Experts of a small language model: 320 squared ReLU neurons an expert.
Below are experts of layer 8 (counted from 0) of a mixture-of-experts language model. Rows are named router (the router's row for the expert), down (a neuron's output weights, with its number) and show model dimensions 0-191. Each number is 500 + 25 x the weight over its row's rms, rounded and kept within 0 to 999. Numbers have three digits each.
Before each expert's rows: "comes before" lists some tokens at least twice as common just after its tokens as in all text. This comes from a sample of Wikipedia text that the model never trained on. Tokens count by the router's weight.

# expert 22
comes before: "-", "\n", "\n\n", "–", ")", "born"
router:491511521518471522512483478493474478467536531486465497482491490463513521500539534467518471499536499517483459556476484473482523463457494495521523487502492522483477507537477515487478464464504538464472509512504490525470509496509527498477548484503492477479487549446481527518485530535507488522566497516498508496494499465556525527516490483516561474455489511525489502482528487481505489503504465534520485479507498514509531490490495497524514515495512522491505485546490466550494448517484439470488488528484485504509505547521492518477462485516473498438463521473477461478531538538520507502
down0:500491500550474490550538505483475485480525510525477514490462494513574523493503504507475509519434475478500479534485457491504481462518518502497484492498466507532540520488524509528512456497494546517454524503504437486519507495542492537453511496485496454495523509511467486504550496536489495505485480530491526516498504521509525547495493507479532503509472490507490511521465512503524469525517484501568520497522545480517530488509529504504519470507487508487510515468512558504568526536480513532511475505488449538531500548532467519499490506503462513498488461473479493477510490539515499517
down1:517491456505485499480511498505527461504481530500497534458474497514503550514538509507511496530495487531515527516509506524491494447470535509440502520479477504446475513487525493518517488461504496506494524487488517500548461509489494542500511501507516496520511533491490491551504499466510487518504474506484481550505494520464512487502503509505496514494510511492464502514487560462512500565468520505573503530531547521456441490476543490559502531489459448496544509496543494535458505508491490490469488508456494486509550476524543472469489540528533530500491479489515496517509506475487511506
down2:475541496482474543512498554502506548534515494475499500501481516513488483505498475492476511464423548476483502499506555525496486488524490514574510489482493541505490478466504518519471460523472480471506503481505515524529519483527473541502503506471494531466470531524501446507494551522574484505520492506483513535528483564473487511512516499454483482475474474492517502495472467488460466444529481490505490483496526469517505484489539524459483481498490521516505520476496492526494513532504470521525491482502495478504520510528449507517510515470503538489525526467474470507456519522502505508
down3:510527467448493531507457517495486510503538513522512467493475530518496516523501488476517506529484473503510548488482472492516508524515534515489497487513539491535469530572490497533512494527475521500490485522471501473487501475494492543495469540476515480509532488530528418511507519496484482516498515548524483482510496525547503522494506430485473521487489502511451549512542548500522523472461488504481490489472483511561483496463479477525516527536515487482528544511537516503481488487508493496488476518466491511480481475505483533493495548499463516522503498548538478537500518508518447534

# expert 9
comes before: " the", " to", " a", "ed", " in", "ing"
router:503492483491469492464503498542503486485558530493524512525522505480511461499501516480521491438505493509462481528541490487542503490523481528502513505543515490502471478482524519508484512423519542495524438539504528552539505510541519470465507473513535450528475520459543514518480462498523497465523504508494505509520486443515507511484461513458525506454530475493494485475470488507480487494460513513496493512492517465532488496511485483481492495455551533521496503513483464487465458485476464507481538527512542532477487514497522531531512534501470472504535506522486494512507502504521515533
down0:518490460507505481552479512509505496473507495554538523462482487483457569475530480528504525505477504525491499499527548527477505479532484487492528517476506460526541544476497501482490491513501494511534473512485494503484473539506500479486505512523463506510506530531491491487505524517450507508494493471468483548520509475499512506452495509466473456540490486462506545484520512461459496510510534479495498486510507522449526482512494528511520501503496489502501493526526475546519514520462480502541430501445497473546515463506534532540483496480511528504513473473498435468462500507524461491
down1:473495514470524475533499497526514517479456514468481486451484484515462504511497481457506540532491453506507562525510491509471543474526545479507498500462505471479533484480494516519471535494509458480472509522497450462514493486451500505515450479508466474468471488523490472478505526479517500546505504473514521508534518556490489504459523497492499482498479509464520534537532503476502500500508554489497495479499522536473519482517467522513513482547481499469525502487502495540508535490514500508527486543531474475538507470488505468489484414476474495453472489504511477485479502467479476476
down2:480477482520525478474489486519527453512535475523475478476508468459461489519513502517493535518544481514478467416525496493496476502459507512520510467468520497510534538487473527497512500511508489528485486513511501481489471556519477483521544517543503530448523508526473485486504523542483470488474517500528544466513517522537460472488499526514476501501509493475511509492493465498514544474536545493452522469498503495492528472512515489496489464511507449500503485497503485539487526488462517443528489478500429478488496519509550522510478437529516478481519501512540489510500512469497512497
down3:506469469536470486538491548523478490551506455516491510520522542470507514513475537468509468521508519501543492502501502463496511477488474471504488483531506493552447519525507527525516508503508542503535496570539457510515523509499480528489520475523509512516485496471486482534509463525480509486491499539479510499506487473463538519505452498477460516518509536466513477507456435456524473504488522459444545483476497541543508481526508545481491503557503483536498499487502506481488491469515480508536476505463519467473495501475511498531482508515510488510495521501483502510519455528473501479

# expert 14
comes before: " of", ",", ".", " in", " and", "s"
router:528481520486499473472511545478530444480516518514478465527524483466491491517482512498516457453538459506506474512507490486492486497501499464516522444494555515493480534522479528498523516518535497519488496535526514492509501552526496526549509527548502483485468493473521501538491467521472455500497495487513536490482485490529477497507473551496457515500514519464493502477529467528531489460484507496482507475477493528524536423512503486500504535517493504526513515498425445508480504493473488458524510512507494519496505530504475524514485511551482493508520555475543494456524471480484515506
down0:527499534539489515510503419500469543470507518491496504486523478542519486496465465509489520521571517537507491483524538535448528524442481465517472522509492477531516465472485502464487514472525541473488493524515440493521483507507475522499521495508509512528484537521484524493532516486492504493537477461491503517512516472499516508432527517483455493489472541499542495495495467528542476498526494486478438472509509488465506517507483506485493451507482485523490521523512504535501490513478482496516485478532492487525498530502509477524440494518503493509508514460485515528516492461486443491
down1:547488470515476505488499507545510478476503490480465495473452502521463527431509466543536488473512511528515501462492533514532549520480518485454523461503526512503488497480497499509495529493511489535531464519490461511443504487463516502463468519561498508508463520475498524478490515483496466474477501527518518471490483492497471453498502441453489469491505483467494496456534527494480522484520468487493487498478513485439504449490493490514502495493500495493451516499510451510547528500471544522516513520537490442462514508496495531529490495515532505522511495506474514491489467473522494468
down2:527533472519504494517538514474509495474476503500536503505543501489440503457491491496502504446509535470554523537504493514551545516510467459495504492539509448507543493548477537503510514528472530457503496457496447469490517507486488490493511516475503557496515508458470486497494526505496488513503469470505491507451506449500480492463491521489471529499520538492502508503479497531520508490496455489475471464480483494443501456465518501505483472517496537546504518516510471493489490496473504502503490542516495505478517526507513521522514542493477488517476534490489574527467501501540473543
down3:521498432476470501482440528489472490508473518517521480512477507496480511491508504505489510504472508521469492513538469519522476526504524480485512503499519506500504521480485429460494479578499458525454516490519494473487534507476478506524477509505512475478504481479480479506449488481491511484472504530499499534491508490550480479479500499497515485520479507525511471479530502447466495506523472484485488490512504502517511474548527476524546538484557478497524496437434515558484527492490522500480485505530499506451518484528504522512537488541533501495522514448476494505464539520475496547

# expert 1
comes before: " the", " a", " his", " their", " this", " its"
router:484499499491481513528507536496492467491580529461505492530503505480491461551476523469540490502498523524491494541473489466487565476506473513482513530481538485497480462481519494516516495462522503513473513509508501507504490499545499513497523512545500486512479504483533542536479490469541491492518494518470516465474491467532497549461477528489517462475530469466508498460489505513520496525516517503490516497479491467510500476523491491526516516507539488487555483541425488511494519495449461445483532500522549491483454528505511508518553484497498509490527531519524500476521468458498513519
down0:508521510490499508529468480547487502511494478523465458480514489519482526458488530482457476503495483459466502525491490513487469489487467485480546482493475454461444471513507483460539484520510485527505494491521480464479459479503523506480476478529518512511467472462482541477497481526516525509491505487491521512553488476497497524477478523510503498512463536509499573511537460504493503496554513496500509469539464490519546501553496514488511519504524475470529530506543518443539495486484497541500462503476486469469507546504503460459503486542494537520480492496468492503468519513460526511
down1:491480515496492482513561500471501497486493513528480518499508548536517490486511518486514495530470554491478475456501494486546509489486477534470505484544494475525509509548502494525512524482507517481477512506550474498483496531495538531467470491511518533500487491501512497530512518512474508462482493510521535450523491510466475509531508585456524511469528474547493487488475481526500487521480519544473477485512463477444485536577480471478489517518470524489513442477496468536477460489474466490497496509483515482477457514493471488496489472518502466501521532507505499541500536505485535481
down2:478545512517487489509490469491466546509506547519480504538506558509528545505503485507528487503529464483474504503547472469492489463552520461504485492497501501459483526502535470512500486485506504526484489482481415513530482483498510510484504490443491457475521484505478480526539493465510487512495506513496525499532507539476534451499487513557537450523509530499507500529494494462479495511490550524513525534514569503526521523502549508493486523496494507498516489546465531542519525512516537536518505506524536524518485513514506529496489490481486508536485474486548508508495493535523494459
down3:507480525444441522519525541492495502501534547521503476557522506513496497496535464495480519471458522470536495528529474493512455543486499506447504469530491504521552496477511494462485542512526510513538508517530473490523487510520468475464515528462520485541472488516491539479511507517474529501497551513476485499489519471493497508467468494456530464476499472507467545494490503526460519553487477482567512530519529486473504553532481502504507501479523538485482507514522484486549540526509502481495509489515477487515463495519534482482515511490518499524490505547522490499498506486518484531

# expert 21
comes before: ",", ".", " (", " of", "\"", " is"
router:486520499490513478494507497515535486501527498501494486517538477471474466564502510486545505481524504501447460523483524490493463521479483526495509467508520509456521447488481498546485536483508517527531448500501504506530518506511469542464532496566518465511457524499500487492499503511495452513497509506496533489513493500525470497526502494521507494479519452513505489463462504496504489457498493523448505442480546501503472487516514477538477522462515479504521521470469471453473500528486472483525487521487526506514478537470520522543525482502506441484513533557520461498496449526487530485
down0:496490487461515517514495447511488534491472498567474478523477547481448489494485486493531495485462501534470499496493515496510490501502513480504494515479461475431511517477483443427490543509484474517523523487502498468447532500514498492508448478475500503475488524484487498483496507473488489483518486469453497485489529499508509531505461501463543500479512512515505513510506478485513504522486535523534503530507517505556481507547512539500489498481538471514479468403482478502528481509534508522456489505529484525472522520471488479555525492500478537494480516477506464494499516534520492504
down1:544499488530500510501486491455514548536486474558527514586484513491506526500504468534514485460510519472506491507488443498516510532499514484537434522496534469523526505534512495525522508497488473536528517452501540471468495463508485503473494490501496509485511524465457455498500537485492520508505510526452504462479520517468434532509487493462496544457482496487491465519492513511497484498474511497549529467493484509512511484488497505482472481494513526516480503503446497552527508524517523447487493486509464494479480496495517465532528493509460485521475512485458528503488498478515490530
down2:561521503495455490468487527520467504510500544472488483513494522502499511498516478533500512527413491512512506421499483529488505497479493556475552506506518534504483455533535496512524485513496477474469523505510460501474506532508523511504470490464462504545521481495507503493446505499503503476466490502503495523508478525518486481486470492492497532500517497501504497507509491516445489549508498509493497533509487515509551480494491553471537500520513468490503549532476533500505477467502498586501485508519506453465513536498537514491506541483501547493546505505497505477522554503471504494
down3:503478469510498484479515561517484462471503548473495484485511530488489548497453539531503456516451502492500500524496559546493522453501526539545476483455487491534485502467508513497458503498562478512528521523457488540494454497494513485494441508500497477504484472542516531472500493518507514492500456512529518565516508470483496484470483521529495504508503511530480522522480496474479521509499475519500506509461490494497487470475495523526494471517495512548512500496480534479522484517519521509500496494516493477481493465501510551506530500498549522537496480459477531471548498458532475540

# expert 23
comes before: " 0", "1", "0", "\n", " 1", "2"
router:516527475490526493506489487495491462532528482508510480509443487513550487512496489515524500491572481522452501523493511507482544488468478499494520493513510486535445470475486482464482517468526522479504447504507476506521471492549532503517493529516500499498482491465529581497495459505544479462547516513492525498523494490520491506463526523455482507477507511456477461505512520485503495450506506530448534493497531500518519503504493526508499500481514502525464505539453491461494504497495507530572548493506493531490451544508492509535526483539471488534502505478500490469467489516503518484
down0:518490504539491517488496513464490500480472514509450535495508526511489526506452504527482451519514504518524492510471487473543492490517528523457506519510493588461482492463505506477530488500463485464510483527497503514508496479506509463514476466534457552514484499480484516491489473461534506505477501523494530521493513522493494499521533523474446487509534520532503489480463546517472502524463491510499471519491532499476500482512506468544491495480504512456478495507493508456556442540564495498489519482497507523504542524530511554553513517494542551521489493542499490505497487510508469520
down1:507563477470486462509497484515500479531475514491480504553508505505543477498502469451496494539490475538464480497496523552485460502449498498528485489480553456501480499527514505526455524494523496476515500499497479487511469504524507501488452472496508474505510504479465480539504498529487488488512515543472525585519486488504534498505466534493497477508535500498464509486515507488513509486529487463489533477474470511472502444489456513498552494535452504510509527505484500526540480507448495494489483490503478487480529466529475492517500522469514476513545513475559449531473527500505521518
down2:473473480468512512447480477507535530461508537524466509556527518509468455500541495541476461484495511491475511510500490494559479505522491527504495512512465479477534450518497503527510495568510511489525499485488533475492498472530499501489510512457466549473526516464496521521505504472517509480516527464478547515501445502544485461522522486481510497516488495495558486509484476504512521480503457522475534486499505509477492477521502499479512436529499550493450512540497499468521506464526477496472534502519472483486492496510500516475482524489477497537496473535502537478520462544462493506
down3:515517477529497506523490499527461532506472490459469493467551540499452535506496475499461553514463496490544503506497481520494492506460543442489465482501484474490530476543503497518490467513516518520510515511502490494529506510519485494516500493517470530475460493505531466479532485478466534505510491561515506523510548494481495513474497516467480533508516502501507509494556496506492485540523468493518457465495525505491466489456498513538499439533468478531522528487504479492511492475489552518485436537540517513507530487420531489470512503506505484482503533502482468488473487480515483505

# expert 16
comes before: ")", " |", " (", "us", "a", "–"
router:498484524534489488534524553480496493519524504495499488464512505490502498521495538474511475497532546512488448521485498472508494494505471536506513514500504511522466454505472497475500482480480542497497451461500533520530488504531519486483507526541470487532456573484510513544466524519505479481522523519490501529479504450520521507471519466497469499409521452502548498476509502446464481474519505479471515466477509489472485484508490521528523483455479515507499511506470489537472506487514448512467527539497485475453480535480507489510489483553524478494466518517533487502489512525506490479
down0:526454521515510535467462497487512499526469534510497505526492520496497439484522507515495495493518480490519509505479509468498487526515476488523518510464444511478511458461490487493490490462451473481477539548474500508517496528515457500476505499492485530488552511501509510524469473504481509507566506532511483515463485533485477509484507489464509471466426476475510543495518522522502487498538566527486473554506488490537494540483503452451445514477494510462493494515514498525528468520512472517485499489543518515498481474482496493488481528467462502523506547502491529542505473481487519474
down1:477540496496477535525486505498515548486472472537520499513494487514560524470492427486491510482468474515517515494481509527503518538508506541497518520530497486518476507493522506482514505465498504476501519509518455497504474503533437465500549521469474502529474544556489549491489553487491488498483470453502486480524488479486538488486538476503518508471524512467507506501486488475481503539561502499478497493539475428460478511436476472527496477522488524501507539494510477516505479502511488496534475490482485446492502492542478495510475493487520487504534487498448470515489547486520499503
down2:516476497466475508446498520494497488484489461547479507585479519494482498481486453514476463502505474491499479497475485546520478541507552472490436532511481464496487500501493429533526474467506526511482512519483440494502502521484471511501505506482463533515504474535492477535510503463468474496469496504505526490508524522488526444558508528501507535496497500504500472500492431511524534496481517480517459522457512471491492453488474497484499501520489552563514486507474496504503490471534499489516472495510472513473509511486487530506527467512519477518505494505526477468512510463495524521
down3:530520515515505475497531509497515488515540533532512470471495498481470479514522474505492519528471470533543470477493503496487519495514512495558520552494469483451505479487492505497478487487507503471516522477478543522478521479519522503494498541510502522463461517464489461479477509502517493514493486473483490550447454509468452501498493497497483521518499464531532435492512476522500525482500465491494533476483515488499548492499521519445471499484493506470498468500458463530496459470487525529481517479511484464519509493472484563465476516489493557524474486479550503534452503543488541510

# expert 8
comes before: "|", ":", "–", "  ", " season", " these"
router:464503527502502468565529483479496502484530499491455474534493486458505507496490514538522471470550505514458466544504481498507498486524534534492514507525525498500515453518482522526522532475516498457489449574493530523503503529488495510474492513516491486525502479485545555546473508492507487501506471506514549484468512469519508491480493503477492491502493487497515512469464517478534493474477505516499541512501552475528506492493462484503492569497499454487509481532473475516456487495515443483511511509485531500519453533506479509491515523539473496483500531553554488519508514462471511472
down0:481579513505462495472502501507545468471508499512518526510480508482554524509519516517513538493479484524507504518536524495501541515529483542503507497488578473520518515506507493498524488441480514505516500485533498455499473512474474507494520515483491517533501484527493488515484484505463495508469458470468526570488476498542526455509496469509517477500491478521498510510481525455478458522450456467485474497523507513477485552502499529508527519447519478503506502522490497481461483506436464533528486512510523512486522485492483492519500495529511468472500459538514513477558489528535504490
down1:508478507482520508519527494491522463489491475535529482497486464480488482509488481529502485534532480519504532499494529495519512500527498508520515468546524524479521504492560469500497479469481466524480531508501460513482459489478519477474507533512539473510523521486498485519472514481443520496479461486483503454498499482503523482524451439484498533472512506480474514466466526503474532537456484475522475523509522569507507496516498493465517549519447489495544485514514514483513528482487475521521521523452509494505468556495444504541490503515454512512503515463544528528512485447527469506
down2:494514494524478504462494483496508538529474511529525545477511447464501478528524550521514518519479495473522520498498464508533508516524479480504518473512523486490483503503490503482470448483493494483475484448499500520463503486480490539501533499505500541454503460493488522492523477500506496505530454471501512525522477489553474525468488469495537509481469558540502473477519536455445497513482459502497484552523467478470497528489502490477502466514480549455496526537548547520489484527525536501517492507517535521497506559497480506503490494475484454492514486485478500498493461493557465502
down3:458492492452496547517550483472491494454488538487482497505478566492498520515520473528491503528486483491462519514483516538502512490443492503494515542500490497503496488525484518501519522505488462473477504506490529524464531469540499495489510539498518496486555483495478461494503440518509483511519509518476472503513459537459522533469527502472505472456495506486501561519540535494529513472512542565535478503520503523500513497501492517451524541514474485515502445512526508501501473505503475505494510494526522523519514464454490493507505474512569524472498513516549499520502525516508451497

# expert 19
comes before: ",", ".", " |", " and", "\n", " in"
router:480508522472495479456500532490468461478523489476521464516490449515481507548488485507561501484538499492498495521507480490451515486446508501498507495495554460507475500502479490539492497492491487502483494481512475551492547502532475502513511506540514478530512502521501491523471461520509471471537496513477462453478462476531520532434516512465503530476540506506511480473477518525478479481485527519480524516492512525569519507469483476507511531471520507480506470512486506528484466488540518440503495505493468538491528520499515557493547517485486517505520538491545485481500519507532474461
down0:487524531492497517516512494490498488503491501474515495500553493474501496522484472472481498509515451491522508502480463541494520515495461455549428487511500506527484527491533493523480487491502523485496483471490530470476479491550512508495452513487509499531514541482483466500539485479498494536503486502498482500542460499491514498514489473463484546610537468483516456451492511515489505507474507483494479523506490531488477491482510513466507512520478514511516500476542517476490515501518522532473519507505467488476456531549474481512478481485454537524494498541533544516498482515513529424
down1:487500489521516471504496506490521501456451480449485490503524507517510497492506514527478507510467487479484474510490499465531439505503504522489470450525492475473530523497480521475524516505515522499521498504468503475490523464471439458507498534483523515504445490475488485448512517474531527474486536499500479475507541527511492514521524513499523511502499461508476484538474486511454446530502463489469411500480480459466478474483557486514519495490484482501509531492488509495481529523503448497527499518450536516536501513496511501495476495492469550504495505513458475529534440490501492541
down2:493528507489493533487492547508501485476500553501480492508500523492516541516490483476468498521430510528518498494501481496549484456477551496532532519499482524472513525506491498555500485521494499488476525514513505528486489487487459481502554589491494505524487484526483445511542477498474487512476546510491483499507475490511511522492492543511517520532468471463481522491467512469527505473495482526517496495485470526512504460488495492565518520519483456451466514511508501487498510485564490490541516466482498567490528492547510507502534516503490519532490503505565480502465505503508482497
down3:507521495486521538498519479453500473516519513497511492469557475527512508511503521463461473495479488518532476483489485492516517501499509517494491444479527495482537496511506507500484463520511498483527488488482459446492550464482492493491492485520515519500480484520500537475516466475551482515468507498499439542563508495493479526461536498470513504475470525499499490529506465487489496554508475492534502520549523488484523506453500500518539473493489539476469495512483523511504511541471472530444503460488475527568527520476494478476512538515518501483533557491485500543504501513520562511

# expert 20
comes before: "=", "s", " =", "\n\n", " life", "See"
router:443516511498527510541476540542513526504549538510479506510495506508491481463499505489502515449520498525485521582517502485466502496529482511521527494542487539481464453503479529513503490491485537498503458515525543524522498500518504557543517489572528494539492521487491499512498486522529492503525503495472535490493507507485540474478496539498535484501517466499502498442532477495525510504522475493499528494512508519519471501551521444495476540478518471472479505533471508532491514522482464526519522468505489493520491526486488505512487469472494464474539540483556511475508465473507527516
down0:514482472511500472519501489500498500489496482497495465517515489478505517497540535526490542517481484461464512524452491559461511546472510525493551507523532505528511487533486548512494474522439498473509533517471479512473468491504471512479509483532498518482545466549501519440459489464484469495552489488529447541529508492483481484508524497491506502526465509541482551484483507500465524524479511520478476500483483502505530524498495551512556477504469489534483515503513460542506531524556498500533531487512492473464527488487509499490508497488535501496560507482508500473509518535508495478
down1:549512520435525499463488464479555491499469479484489469500488526500513450456468443509478521514490526523493470478499489534505506503490520506484528495522520495462518520462490511498476536478468466488518531498494518460512500521501491499507485488523504512547533512547500459513464536488485489494505464465540509512523486490524474550492502522493482509455527520444526505546494498516535474445504473502513505489531512545500459472519524462481522521428520505498505502495513466484494534445520519503485507493505503483494500473506472499515497506519507475546492542502503475463518490540464460509
down2:474454515531498506497479489484511451509494516501501495467537488474509512515504517502493519482485465525520465485440494498483519520544548495542512473516500516517493510504544470503489504546470515514502485519489474543489506497496455489475500514514476495514519481533537511542496481514536499511496476526491464472541452517545488511482504520505552523506496526485466459537549497525512521464459503479540510506511483469488500466487456553495502465494539543494503494535518441564465504502494508496527486464478548497552480521481519524493480506521520496498499547489515520469487484470467472531
down3:516471534517474485452524514481481515504521544463527523527512526500437518489473511498521547483491489528532537503524498499515515524521416503527526512502510471488498509515495500483518519491461484488494514500520509480522469519480490489486541506502524565441519514494504490513483534512477460527489507510490510480493522505436522539496485485501518511523489479525505496507475498528472477495483502470528462517527480478506505494470474522556478502483471518460515507481519522511535516497506526490498436526506527484462497509497500509477532520519526492533533500545520503589517478563526508522

# expert 3
comes before: " was", " a", " is", " also", " had", " has"
router:496520507468515491509466539505513535476492496497494494501472482493513478528492540483498489501514510522496493490534495472442500509494455526498546475483529517447510472488505529504487499501533530463486491509503521490488504508511504500496530485494552452546513521493520533490492451530516512470520507493525524483442469483538513547446470515446522503488510509477502499459533492482480484480506484501514527466491500491493514513504487488509486517458542433448510478504464504480469487446468471495535499535512515515518537552519472573513508515552468510488536544502515484509517519474538501488
down0:560544486518460506515472492528476476489533518501538470482484517507466549489515461511484527559485489479521510497477515508473477503509518507491508510501502474517515511534452498504502497497534501513513489508487484540499506508507468470553472498532502563475513512516489481507495493489514463497490531502492456550507539487496508489527545473556523469519517507489537515469479517498544517543508557525520461493511523502481520512519490507488506501562499491508493483494518551529517495523482524536486488534468477517509510423532522544491493506537548507437518497503547499490503505509513511529
down1:486521492485485512488484457483503482533503497499494515523452509535503480522528513505512471510482519492474544502517472505516465481480492493482513495471493513448536494455531498495484495534462488536497504522467451502496422504479532517501518516520523483490505514491514548520499548492482495470500486452545497465516506573462514467483502486438488487493469538512506485461508516548485486534450510497476486496524445497503492528495561498506541476516458490500495493474444509548492490461485479494524492502479526503455488506526529498514520494502475511545536500552506488489512519502519475494
down2:452515532499492546507505514540481456499470498502504516467513479476528495494468468496463513466504510478475549546484478532511471501474483515479482515503539521458514518525491511482496511519496525519478521452494496487466494482484497503512502483488461490517488458484486522461505532497464487503501555480519502549488467475490505436505507479500472468491478466479490502498566511530497527475488475550485501529544465467514527477518549541518499472463417504539456489512523511449504473524479520480478479521557476519514520485495502520510500493489530519516499502531511496502499491489526492467
down3:461498490515499531485510515461447435478505515525543482495520466527481509484543503521512494478515457518479517562481538501534490553538490496497517502507526452543508557494479532515466514515499472504502501511505469493501484524519507553507473492483527493459479471537467477502509545522474530538513508507493453554476516520481514499477549546507524467553514523459474466516462493506502474484512506491504532504536525493474483521502513517459497508485518518495492503493499546485493552504507514467488476488498463485498520517510514515483504468517517550538492471518516539537497485504490496509

# expert 5
comes before: " |", "%", ")", " by", ".", " ("
router:445535493489502490497541509474484507498491498519482532524507484502495487472528508514485469522542501507520473583500470474446533473471507491529479520475508506497484502521488510518494581471471489503491484457525503489526511505516519453505494516468476459520530553471502522520455518514513485467488503500505505519496501458474509507527532517466477495455493496468486512471477494476511536473509490497538495465499515467485454477488530468515467456486502500542542474536450490453503463509507465507518524526482494534512491542490523480485565495484474528501542484489511474493522508486493483524
down0:512521516515513522523500468507538499538472558509487458506487474487487500507515479502509471498490523446482442485489500503521476499528525496477452484503528555522482512487470496523520501543494534500470552512543457494509516505492513503540515561506490491533567544494503472491463518539487529525461506495473552511512502529520495541513502536499458464528492493538464496481467494484489503474491483501457518497514508535515486497529475510527532471522480451476492506485525521521514503472534499528478529465494470506484471495488475506492461502477514479481505447433500481512504462480508497488
down1:504458475488526514492516515495528491517555514487514491537524530498521508488501451539504527503448480441496476540456490512487515486488497455518512498519463513457475532522485518525485497494509532476512541512516456485519548467495540484478494506494489520507494485467542521500514484516478472495486494490506465475497492531495483477526474508512532511529515492444475467501506511525470482457498528522483510485489538528510515483469493550476464491488518505543502461495498462482540491467477486552488506492446482444509453522463524492492546538551502521525553512502512501494478509470486479477
down2:524520500486536503471486527462498498511522499524491528496490503522522504546513500503513507517482496529483538496517503455486493494461509480520509475513497490543524522438482503456513504486541492526480522481491433497525499486444471504532501517524542488534495516527485458490526498460521484527503452512478521500514533505479516512456535456543487519534537507514502477522515520500445491512477525502500508510494472477485504524498484492505483481544516463514513523496477484500492514497499478494488497462577483506485428497591491514551478535500467528522522529467468489515501521503503532501
down3:504498486480535514489504500477516494490493461421515498490464539545511483440494503555496505467445520515484480511520504517523530521498509512500483494508480465441486486506449518520498506519490464531505509435482552523492479475541508513527512491513503483433497493444483520514540539466478499545497538511499464467485477513502483528480522515499519495464500517512495493493543514485504532511515504494545505470513482512539480531550501453481540502491478495495499481518487478532514528489459483518490497525516491501509472504498492469473487480523463449522489488528477498511438513512522526489

# expert 2
comes before: "-", "The", "=", "|", "In", "\n\n"
router:501494516519511471513479566541478474486489513470515518533507520487458495526471486478591502525520487506497452560513505481500487503474447480508551516482501498469453451476517513483502493482532541505497489482518534506528485495523493539472514485497462481496444561503535486465459495516505480485525501510481494501505512503469524494456492518494464499509516474490513505483517474481534459513491500505497507500522531500538507466543495458512480496503468493472507507514474475460474460452474507483510499517540521441525487473486491546525494497522492480483515516525549477493488461507495485502
down0:544505493518504484509520439516479486540496481510569492509484518530477485467500486563508465519454463512500490490522506529489501476512495483506539497449462471537480455519481511448519508452486486521525532495521543481522484503506507478513531502493503529471492495478481498449496552461483487564475510492511481501532500526483495551481498518483472475491473500494479470507496520535498446503498500504483478492485542512506524516507455486554515514512465543483501482475448478523481522468457515492492492516521492504517478511494526493498528558489503526538508507517528512521525537465509481524
down1:486545469514538504526459524507516497506506533522516500466536502523513493535493506479481479476525492475527472507503493471519525496464435479535494523545519521457525537530505514460491457439522479487501500538515469522471522520505487518501441510482485546498492483545464518472508523481502541520538488479483505541494476511482498507516462485509486449502535505509467508560476502472506569560485518519488484484483484484486484508502497500456495520488465492517499464515501503497474461498538514480447504531498496542447536505489488501511489513492512490503512491479521534467491548503519505494
down2:484500498494512479451516513515512467499514483474435493499506512508460486482509488508471470520468521483499472501472502527451531485464483528470510485458477548487516523506459467465498476503469521486514539520513543477454528506512537464480502539483521520507530487506488469519496516480464513480524446482520499530482517547508453519489526492546496497482455527465508493492461492521533510513482516560515511506488507500468474518483473515494491499499482490507454477442488506541485488467536450529483505444454517518486519523471512489515501525506479514476548505457480499461527517524490472507
down3:472471514542451528507488520533497483494491497475489477525502510509466511520475483512467478519478532479537497493500518492559479502510518468457511518537492465445455451472525503526506504481513465471534522491517514517496491472472519482536545497464471503519536494490538524504482519487571513477503503485544492535543492475505479536516482492501485521502530485474515464473493505473487467469545543488531523533526459512496500480543503485502496490513475517506466509531473521552470480508529519460526461538484541491512492499480488487487489516458540540485489495497520491472475516486501483552